config = dict(
    n_experts=32,
    d_expert=192,
    d_shared_expert=0,
    init_std_router=0.0117,
    vocab_size=8192,
    norm='rmsnorm',
    optimizer='adamw',
    batch_tokens=65536,
    dataset='wikipedia_en',
)
Below are experts of layer 2 (counted from 0) of a mixture-of-experts language model. Rows are named gate (a neuron's input weights, with its number), up (a neuron's input weights, with its number) and show model dimensions 0-255. Each number is 200 + 20 x the weight over its row's rms, rounded and kept within 0 to 999.
Before each expert's rows: a language model's description of what the expert responds to. This comes from a sample of Wikipedia text that the model never trained on.

# expert 23
Auxiliary verbs, pronouns and connectives in running prose, such as was, is, had, would be, since, also, occasionally.
gate0,197,178,199,225,214,196,211,198,185,169,201,199,218,190,175,186,171,218,167,214,190,205,226,202,195,226,174,155,182,205,188,210,189,211,188,170,254,140,229,212,233,205,219,188,197,166,208,213,181,234,227,175,176,188,181,195,226,167,190,198,210,175,194,202,227,213,190,223,240,182,250,215,204,196,205,163,175,245,185,226,198,225,177,193,185,227,174,179,200,182,196,169,188,227,197,216,224,226,218,205,187,224,186,207,215,215,219,210,245,188,206,194,213,180,177,184,155,165,186,230,221,195,200,200,201,201,183,217,202,173,200,172,193,192,189,206,214,215,190,230,195,190,207,202,201,207,213,203,191,211,159,205,196,207,189,204,153,220,210,191,188,154,224,224,188,184,197,218,192,192,214,199,193,209,185,239,188,183,190,226,203,224,192,186,182,167,201,218,210,180,228,191,179,179,232,172,199,205,172,160,175,191,182,185,212,193,196,208,219,196,204,217,196,183,207,195,213,217,189,212,204,191,262,187,195,201,203,186,186,214,204,190,174,184,203,204,165,187,159,195,190,203,243,199,216,213,194,214,181,189,210,192,237,232,199,181
up0,212,181,202,209,202,211,218,196,204,177,190,210,167,189,197,209,199,189,196,194,219,213,215,215,232,230,213,197,179,208,231,190,205,196,195,238,235,227,214,224,199,191,187,180,179,188,237,196,198,222,163,193,196,166,215,168,186,192,165,177,175,183,197,176,174,162,183,182,204,187,179,206,186,208,192,223,225,180,189,216,191,180,176,258,187,200,188,185,201,212,234,194,171,193,230,223,175,224,218,182,221,164,205,186,242,213,220,152,199,211,207,227,204,205,206,196,211,211,185,198,215,176,203,222,207,162,212,217,201,206,192,208,215,184,192,222,184,214,186,206,210,180,184,218,185,171,224,189,216,201,186,234,188,168,227,195,194,207,164,201,217,211,195,201,229,199,173,240,183,229,219,197,200,243,204,178,197,210,168,172,221,181,200,227,153,279,220,193,200,199,215,209,192,201,173,178,198,218,218,213,170,209,220,251,182,188,187,213,200,207,207,203,209,195,192,213,217,221,150,211,186,187,165,173,198,200,213,198,235,168,184,186,196,201,211,189,173,202,220,178,206,223,178,218,193,173,183,216,219,230,200,189,209,221,188,219

# expert 24
Main verbs after "was/has/is", like identified, announced, made, used, known, plus commas, periods and degree/minute marks in numbers.
gate1,193,211,192,240,234,159,216,174,215,213,207,177,185,164,154,183,199,221,197,179,177,174,202,186,182,160,202,223,194,199,178,195,200,173,192,229,223,188,189,227,178,184,217,209,188,185,217,212,232,162,185,232,217,181,188,175,163,191,200,178,207,216,223,205,184,226,230,188,238,205,184,228,168,225,211,199,225,216,195,225,236,218,220,229,207,201,159,213,237,235,226,209,196,196,161,201,212,187,204,205,180,192,225,171,200,223,200,180,212,219,183,198,210,218,194,222,219,197,183,224,158,156,185,165,228,203,208,208,197,201,176,197,211,198,203,217,228,183,220,200,188,213,176,191,204,218,174,189,227,202,179,201,223,186,211,216,219,203,187,199,192,205,174,206,164,198,187,205,190,183,183,202,238,222,193,209,234,214,223,177,185,217,186,200,218,183,181,227,180,240,207,172,207,212,216,227,158,212,212,151,182,235,222,192,199,207,197,202,193,207,209,226,173,228,165,219,180,207,218,206,191,222,222,211,189,182,211,197,227,200,203,223,218,195,222,188,219,204,214,183,189,162,207,219,221,220,222,217,208,210,212,176,156,192,211,201
up1,164,171,206,175,197,192,196,179,225,232,160,197,228,186,221,198,228,235,198,203,201,211,240,181,203,178,235,209,197,187,222,189,207,225,201,210,199,168,230,203,204,169,202,190,242,225,182,190,181,182,222,200,186,219,156,202,211,214,184,220,182,198,148,211,199,175,201,153,185,195,180,201,162,186,189,197,213,219,217,170,226,214,236,204,223,212,207,214,170,208,177,206,207,212,225,163,231,230,190,223,200,253,205,174,200,201,197,228,233,189,185,205,194,180,187,201,168,177,220,189,230,199,185,227,202,169,208,191,221,163,190,204,227,198,186,199,209,187,206,206,162,221,216,192,221,189,210,159,168,217,189,175,184,206,183,187,220,194,174,191,208,172,177,213,191,191,184,148,205,180,223,250,219,178,204,208,187,187,219,192,177,193,188,200,208,236,216,169,190,200,221,217,197,219,171,198,195,177,195,206,203,199,170,194,233,224,224,207,198,195,203,179,215,194,250,192,219,159,213,217,183,208,229,185,216,162,180,188,221,210,202,209,205,216,195,224,185,181,203,227,196,218,211,200,192,205,207,208,203,229,206,222,192,193,207,179

# expert 8
First piece of a lowercase word split into parts, opening brackets and quotes mid-sentence, such as st-anding, pl-atelet, r-unner-up, (S.
gate0,181,235,218,201,196,205,193,198,214,207,218,212,217,195,227,218,197,210,194,189,173,178,168,183,179,177,206,230,196,197,194,177,201,173,210,194,227,188,199,221,224,194,188,213,220,195,265,209,230,214,200,176,181,190,179,204,216,178,225,201,222,192,243,205,228,208,205,193,205,209,208,185,188,199,241,189,201,235,209,215,184,204,206,214,195,192,186,174,222,171,200,195,212,216,198,208,194,188,204,190,209,205,208,222,201,183,215,190,215,204,210,194,204,184,187,221,234,215,204,193,195,203,192,199,196,192,220,149,196,233,204,209,241,189,169,191,236,196,226,160,190,188,181,185,211,184,212,195,181,195,210,197,210,190,176,223,207,194,193,211,226,172,215,209,176,207,175,222,201,184,191,224,193,218,148,211,197,181,208,201,187,166,171,212,203,169,230,211,164,227,190,198,170,189,177,170,205,161,190,216,241,202,168,191,204,182,171,256,236,185,190,209,216,192,169,198,219,186,234,218,239,208,178,234,201,193,205,184,231,178,237,188,202,263,196,201,201,245,187,180,197,195,221,201,223,166,225,189,177,232,226,231,159,191,214,201
up0,179,210,206,208,165,176,200,211,164,174,220,200,190,202,201,214,191,206,199,200,190,185,201,153,216,177,231,199,211,155,208,170,200,217,209,196,206,193,203,205,215,188,194,184,220,205,209,225,214,207,200,193,211,191,234,163,200,214,212,218,234,204,209,177,194,152,193,227,183,178,207,179,224,194,210,207,202,220,198,211,217,231,245,192,208,215,167,171,180,179,227,196,206,215,223,180,210,173,197,178,153,235,240,213,215,197,203,162,193,197,229,213,178,183,215,179,190,181,201,168,199,202,167,206,221,177,214,148,190,203,161,248,186,201,216,212,214,185,197,178,189,188,215,210,208,160,206,208,188,192,225,172,214,215,187,174,181,206,194,193,233,200,191,240,195,209,177,226,153,201,216,218,203,208,181,212,196,252,208,206,160,143,195,209,211,197,221,206,190,182,220,218,174,216,205,164,217,192,204,167,206,203,184,194,198,191,189,210,192,200,207,255,185,195,165,211,216,193,233,220,222,169,236,227,223,194,231,190,196,195,233,215,209,242,195,209,215,196,195,231,195,193,209,193,209,213,203,200,210,225,189,206,202,199,225,199

# expert 15
Final pieces that complete words, such as -ation, -ions, -ers, -ence, -ales, plus digits inside numeric table cells like "0 | 0".
gate1,204,203,214,197,227,162,181,166,215,172,188,226,214,185,217,231,191,182,182,193,182,201,188,184,178,178,242,251,234,221,192,239,241,170,213,240,202,192,203,206,186,142,176,213,211,188,202,208,205,230,202,179,195,193,201,175,215,197,216,203,200,229,223,194,222,198,172,199,208,215,205,170,183,225,241,178,186,195,193,193,196,196,179,220,193,191,223,219,202,209,191,191,186,218,210,197,197,205,176,196,218,224,201,208,195,207,216,209,228,181,196,213,213,196,219,198,205,247,220,187,178,184,201,207,201,171,212,207,177,198,201,198,223,196,206,187,158,185,192,175,195,209,209,212,152,209,182,180,172,204,211,229,236,220,217,183,232,167,179,246,208,191,213,215,195,180,183,197,158,217,190,204,193,222,184,218,209,203,212,195,203,210,211,199,202,166,167,209,192,179,188,215,233,188,182,219,182,160,182,193,180,216,152,198,199,191,155,223,188,187,216,174,196,192,229,206,196,238,214,197,191,215,212,197,202,144,186,177,161,207,252,191,217,205,212,217,215,186,194,182,218,183,168,156,177,197,191,185,203,218,194,194,171,194,195,226
up1,189,193,200,223,225,184,185,210,201,220,213,161,201,207,154,208,173,206,218,189,196,193,189,208,199,197,182,195,222,187,209,201,204,198,169,248,189,204,214,192,190,171,195,195,210,166,171,212,203,230,228,216,174,196,222,212,232,196,181,216,235,213,240,209,184,242,154,203,195,183,208,225,219,204,154,202,207,182,215,199,209,180,164,194,200,204,220,208,220,166,203,194,211,240,199,164,193,186,201,198,227,231,190,218,166,210,180,208,184,176,171,202,163,231,214,192,186,145,213,221,205,188,186,260,205,168,189,197,181,183,200,163,231,220,183,177,192,158,206,213,207,200,174,219,195,203,201,187,176,200,212,197,180,175,214,211,208,193,199,195,186,189,199,199,194,206,165,170,223,218,212,176,180,192,200,221,208,201,192,183,240,192,185,182,190,194,201,194,187,238,212,209,209,225,199,220,192,198,199,198,222,181,181,200,181,236,224,189,194,199,218,209,205,154,217,221,208,171,193,199,180,183,222,226,212,201,177,200,183,178,165,195,206,179,197,161,241,169,237,221,229,195,199,183,188,169,190,205,185,223,234,182,200,179,192,243

# expert 6
Sentence-initial or clause-initial "The/the", "a", and linking verbs such as "was the", "were", "is a", "served as the", "he was".
gate1,186,182,227,179,188,196,210,211,185,198,209,171,202,193,164,214,218,197,188,201,187,189,195,212,219,176,196,209,118,215,208,221,227,224,190,176,224,162,203,200,154,242,190,228,161,174,176,213,175,197,207,186,210,258,229,196,219,197,182,208,165,192,202,204,220,177,190,193,206,208,235,191,188,202,244,207,198,197,177,211,198,200,213,184,171,218,238,197,230,168,157,164,181,235,213,215,242,213,183,196,172,223,179,176,174,199,224,203,194,215,200,234,212,217,208,225,206,188,227,221,209,198,181,211,227,212,191,197,226,210,209,208,208,221,196,244,205,209,216,185,188,202,201,207,196,202,250,186,250,164,186,240,236,206,193,221,230,192,202,186,213,210,212,185,199,194,188,197,222,227,194,199,191,193,230,199,180,184,209,196,223,205,177,214,170,171,213,180,213,242,225,205,202,198,177,206,206,190,213,192,224,212,171,218,178,218,225,191,194,175,216,195,192,207,206,186,162,220,175,213,205,209,173,190,170,191,197,214,196,197,199,229,211,186,202,184,194,195,162,194,183,209,198,184,212,189,181,212,218,208,184,216,193,204,182,170
up1,226,210,176,205,207,203,208,173,210,212,193,181,172,189,224,248,208,217,231,190,227,211,216,189,231,174,188,204,215,181,192,197,214,224,206,223,173,179,153,192,217,169,187,200,217,206,226,233,196,201,221,207,197,201,180,196,173,235,184,191,216,215,159,217,216,248,209,202,229,197,195,195,161,190,204,204,152,230,203,182,208,196,178,228,194,187,175,179,201,203,217,226,181,203,199,214,220,197,220,185,201,198,207,179,209,166,193,188,215,198,228,185,219,192,221,170,200,168,170,209,223,192,186,225,197,209,208,223,197,191,189,255,181,186,196,195,225,216,191,216,218,215,242,182,207,176,189,213,184,207,171,186,232,184,163,243,218,223,179,221,203,236,174,204,152,194,186,192,213,205,184,219,197,210,221,232,177,179,208,220,188,202,234,221,198,201,218,228,189,207,205,166,205,204,203,158,191,178,189,153,189,216,184,175,213,197,243,223,240,168,186,191,233,188,186,175,213,181,192,196,201,184,215,184,182,193,221,190,233,155,209,203,201,199,183,177,206,208,163,210,217,230,205,203,184,177,206,209,215,224,211,185,195,204,198,178

# expert 30
Numbers and the later digits of years, times and scores, often in tables, e.g. 4:15, 1875, 2016, 64–60.
gate2,216,200,173,185,202,221,188,216,203,190,198,223,210,191,192,229,254,202,168,215,160,165,228,219,191,210,170,189,193,201,218,201,233,204,191,238,173,194,178,162,227,190,188,202,228,161,212,171,196,209,228,194,203,200,185,178,169,204,172,217,177,187,211,224,205,193,233,214,169,206,220,191,190,205,218,184,226,158,177,207,203,196,198,218,197,183,199,174,222,222,173,205,189,216,217,197,206,193,210,199,196,188,186,159,171,215,247,183,204,169,207,189,230,214,185,185,220,225,202,241,212,210,183,170,224,226,196,218,233,198,183,225,163,244,215,201,171,202,210,212,225,249,232,210,212,166,175,203,193,219,232,188,179,169,174,198,199,209,196,208,188,215,214,199,181,186,173,194,206,191,202,220,170,208,206,198,168,194,193,203,189,183,167,181,196,194,204,216,218,218,209,156,181,205,204,213,202,210,183,196,213,206,220,197,194,176,206,202,176,183,201,190,174,158,219,183,209,165,262,212,232,181,205,192,194,161,209,194,196,177,241,187,204,190,211,182,180,206,199,186,198,224,230,218,192,179,185,191,208,210,205,186,196,166,179,227
up2,184,186,202,231,184,227,185,199,215,195,214,185,247,185,211,219,228,209,170,217,191,204,216,188,200,214,200,196,210,194,201,205,192,206,180,205,195,199,180,214,216,181,235,194,171,174,189,167,217,231,218,222,153,228,219,233,205,169,204,193,211,198,234,231,185,206,224,213,198,229,188,186,198,188,229,202,224,166,149,204,198,202,164,187,197,192,178,179,215,184,174,222,177,164,255,179,184,205,218,209,184,184,215,179,185,214,204,179,200,189,174,180,228,186,175,184,208,197,180,233,206,221,193,182,181,221,189,270,191,208,172,212,192,248,207,220,177,196,187,211,189,237,175,178,165,196,182,185,191,186,194,186,195,180,205,187,241,210,182,224,214,177,226,190,208,216,180,201,198,187,226,213,192,251,215,214,198,204,196,182,194,208,179,174,198,233,246,176,182,188,191,202,170,165,167,238,196,185,195,189,224,204,208,227,221,185,199,185,160,173,182,192,178,213,221,213,224,202,217,197,188,177,215,183,195,170,181,201,198,198,230,166,181,187,201,180,181,187,182,186,187,198,204,165,183,197,199,189,214,193,204,193,212,179,195,188

# expert 31
Nationality and compass words beginning names and phrases, like British, South, United States, National, International, Japanese, plus word-start pieces such as Count-, Elect-.
gate0,171,223,155,194,227,153,191,181,195,239,219,185,190,228,179,184,230,188,192,209,182,197,215,214,190,185,194,244,177,189,215,194,183,192,236,194,211,207,201,181,197,230,199,198,222,214,193,209,201,190,190,212,200,200,164,206,193,187,199,183,236,169,182,208,202,236,196,209,199,219,201,194,196,223,206,216,207,205,170,179,205,172,175,190,199,245,216,185,204,238,182,226,180,210,219,180,205,202,203,215,176,196,202,187,188,216,224,206,198,208,145,189,227,188,208,178,218,203,189,210,203,215,210,206,171,196,214,241,216,211,200,222,197,215,229,172,189,194,182,196,189,223,223,217,199,237,209,200,191,195,200,199,202,185,203,212,219,177,170,174,219,211,213,205,177,206,224,191,218,212,234,236,189,149,199,217,202,175,199,231,181,192,210,192,181,195,204,202,224,190,176,205,228,217,169,166,187,182,218,162,190,203,182,173,208,220,208,190,228,194,238,204,222,181,204,211,211,171,208,178,160,208,239,217,212,226,226,169,192,226,218,222,185,203,186,146,224,235,209,217,230,198,228,179,196,214,228,153,189,184,171,191,251,206,184,227
up0,216,201,186,205,183,234,190,250,202,188,201,191,217,173,171,179,164,218,199,172,214,207,215,222,198,226,171,177,193,214,160,216,178,192,190,216,186,174,172,174,173,187,173,212,219,203,242,178,225,223,182,190,211,203,232,188,205,179,199,192,177,244,209,199,208,245,160,169,219,219,208,191,175,190,213,177,179,172,211,203,202,196,201,162,215,211,182,198,228,162,215,201,164,220,196,167,179,188,245,190,186,207,216,157,173,189,197,173,204,208,202,194,202,180,171,222,218,192,179,206,223,206,196,212,213,206,194,239,185,180,187,240,210,194,197,197,181,182,218,178,194,207,166,190,173,198,204,176,183,193,183,186,206,210,205,183,226,186,224,225,190,195,193,191,198,213,165,206,222,221,193,199,238,187,210,161,191,159,201,176,209,232,180,187,165,221,191,199,209,228,157,196,211,227,206,207,176,214,219,230,183,204,195,181,174,193,206,210,221,199,199,188,191,203,193,194,208,195,218,220,212,210,201,191,149,180,222,222,203,194,151,238,210,198,183,183,215,162,197,191,199,209,236,177,215,166,196,228,188,206,199,197,216,201,165,194

# expert 22
Digits and en dashes in years, scores, track times and table figures, like 1958, 2007-2009, 1:42, 2014.
gate3,249,185,193,209,219,202,158,192,226,195,214,225,247,169,226,213,236,209,181,190,183,181,226,224,183,182,174,187,197,197,226,217,189,189,184,193,185,220,189,222,204,181,186,208,215,207,198,209,178,264,209,204,200,201,181,178,188,207,178,199,186,165,219,209,179,185,202,210,190,190,213,206,203,230,221,185,198,213,182,203,221,198,180,195,213,194,214,205,202,181,233,188,198,207,197,225,209,214,195,228,203,207,210,224,176,197,216,228,238,216,213,189,221,208,200,183,195,189,205,225,238,195,208,194,202,182,211,182,197,222,202,193,165,185,196,187,201,222,203,158,164,198,197,174,181,178,195,184,177,202,196,206,225,191,186,176,240,204,190,216,224,173,205,195,221,189,170,198,208,195,202,246,205,222,177,185,169,182,160,201,222,200,163,184,226,191,195,200,192,212,218,197,154,170,218,209,186,180,205,206,217,211,183,224,199,162,190,260,205,148,186,199,196,179,226,201,184,230,151,218,209,197,191,167,213,186,214,182,149,185,214,205,225,199,221,177,192,176,177,167,218,176,206,217,201,164,186,218,171,185,175,204,182,160,186,216
up3,197,209,224,179,171,172,203,182,194,200,206,207,219,196,189,241,213,191,222,190,222,182,213,145,193,194,240,165,217,197,210,207,198,202,234,195,191,204,188,201,193,204,207,215,181,197,214,237,215,181,200,173,204,172,192,153,222,220,193,180,190,180,223,192,210,179,167,192,217,207,213,180,156,171,215,205,212,214,225,178,219,193,199,204,188,216,165,210,179,211,197,178,194,199,198,215,185,189,209,212,206,187,188,190,244,168,169,218,230,204,239,181,213,192,227,197,183,228,208,218,206,174,193,178,177,211,190,181,216,251,187,180,205,212,221,136,223,212,203,234,159,215,216,187,207,195,201,218,207,194,198,191,192,188,210,229,201,193,211,210,164,191,232,178,185,196,183,211,190,214,227,239,251,226,169,191,189,192,207,171,206,212,206,161,187,201,184,204,221,211,215,141,210,248,207,220,197,191,189,196,218,202,205,228,228,194,219,179,202,172,207,252,190,171,234,233,188,200,201,202,201,204,186,184,217,215,230,173,189,228,202,237,174,206,174,219,215,198,203,186,196,214,232,200,192,221,183,192,212,185,185,208,202,196,186,196

# expert 9
Nouns and adjectives after "of/the/in" naming places, institutions or categories, e.g. National, County, United States, Women's, family, second.
gate0,174,229,182,200,235,201,158,182,207,157,182,196,202,199,199,167,176,197,155,198,170,212,190,166,179,237,178,228,207,193,163,203,212,177,180,187,205,197,207,231,227,213,219,176,213,170,223,229,225,196,180,228,178,214,196,186,216,204,228,206,201,202,203,178,174,186,197,214,180,201,201,179,223,190,207,207,206,185,195,183,210,202,183,201,223,190,176,219,192,212,190,198,164,194,227,233,198,198,214,222,175,192,204,201,203,222,186,225,197,237,215,179,189,188,182,215,187,174,171,204,200,175,208,164,190,226,211,140,242,211,186,217,248,187,191,211,216,210,169,205,200,225,197,208,181,150,198,182,247,230,174,204,241,230,190,172,196,220,189,200,191,218,224,173,189,218,204,181,202,170,221,191,208,219,167,231,192,192,180,189,208,206,221,227,199,199,176,195,219,197,200,204,214,195,177,200,218,182,205,219,243,225,237,205,198,190,171,226,185,203,183,198,186,204,199,197,232,190,169,216,205,183,170,163,207,158,177,230,183,208,185,232,215,200,183,182,178,201,183,180,186,191,206,192,227,197,228,188,178,210,173,205,218,211,185,195
up0,208,194,160,209,213,174,174,181,188,203,191,221,212,173,170,194,204,204,203,186,155,220,198,154,181,198,181,194,234,160,194,198,199,212,200,189,209,189,189,220,219,220,197,184,191,181,179,214,195,204,208,195,229,201,183,203,221,184,210,185,186,235,229,190,158,205,182,238,194,203,172,187,195,171,178,186,234,236,223,224,161,202,190,231,232,196,203,216,222,218,220,201,190,194,189,181,183,198,168,205,180,213,192,192,174,217,204,230,241,225,179,192,207,191,186,235,201,143,204,217,268,214,210,163,206,228,248,172,205,217,188,213,244,155,205,191,201,203,202,203,221,215,217,190,201,212,152,185,213,196,186,177,206,234,175,203,190,206,182,209,196,217,226,214,190,218,210,189,185,169,201,183,171,171,214,193,207,190,176,222,196,209,191,214,212,169,172,206,205,206,190,193,190,219,198,207,196,209,169,197,181,229,198,186,209,196,170,210,196,210,208,205,180,192,185,194,222,194,203,207,215,229,203,219,214,232,209,204,139,225,232,219,215,205,189,201,208,202,184,213,209,202,210,169,232,172,187,213,194,200,177,202,228,173,212,159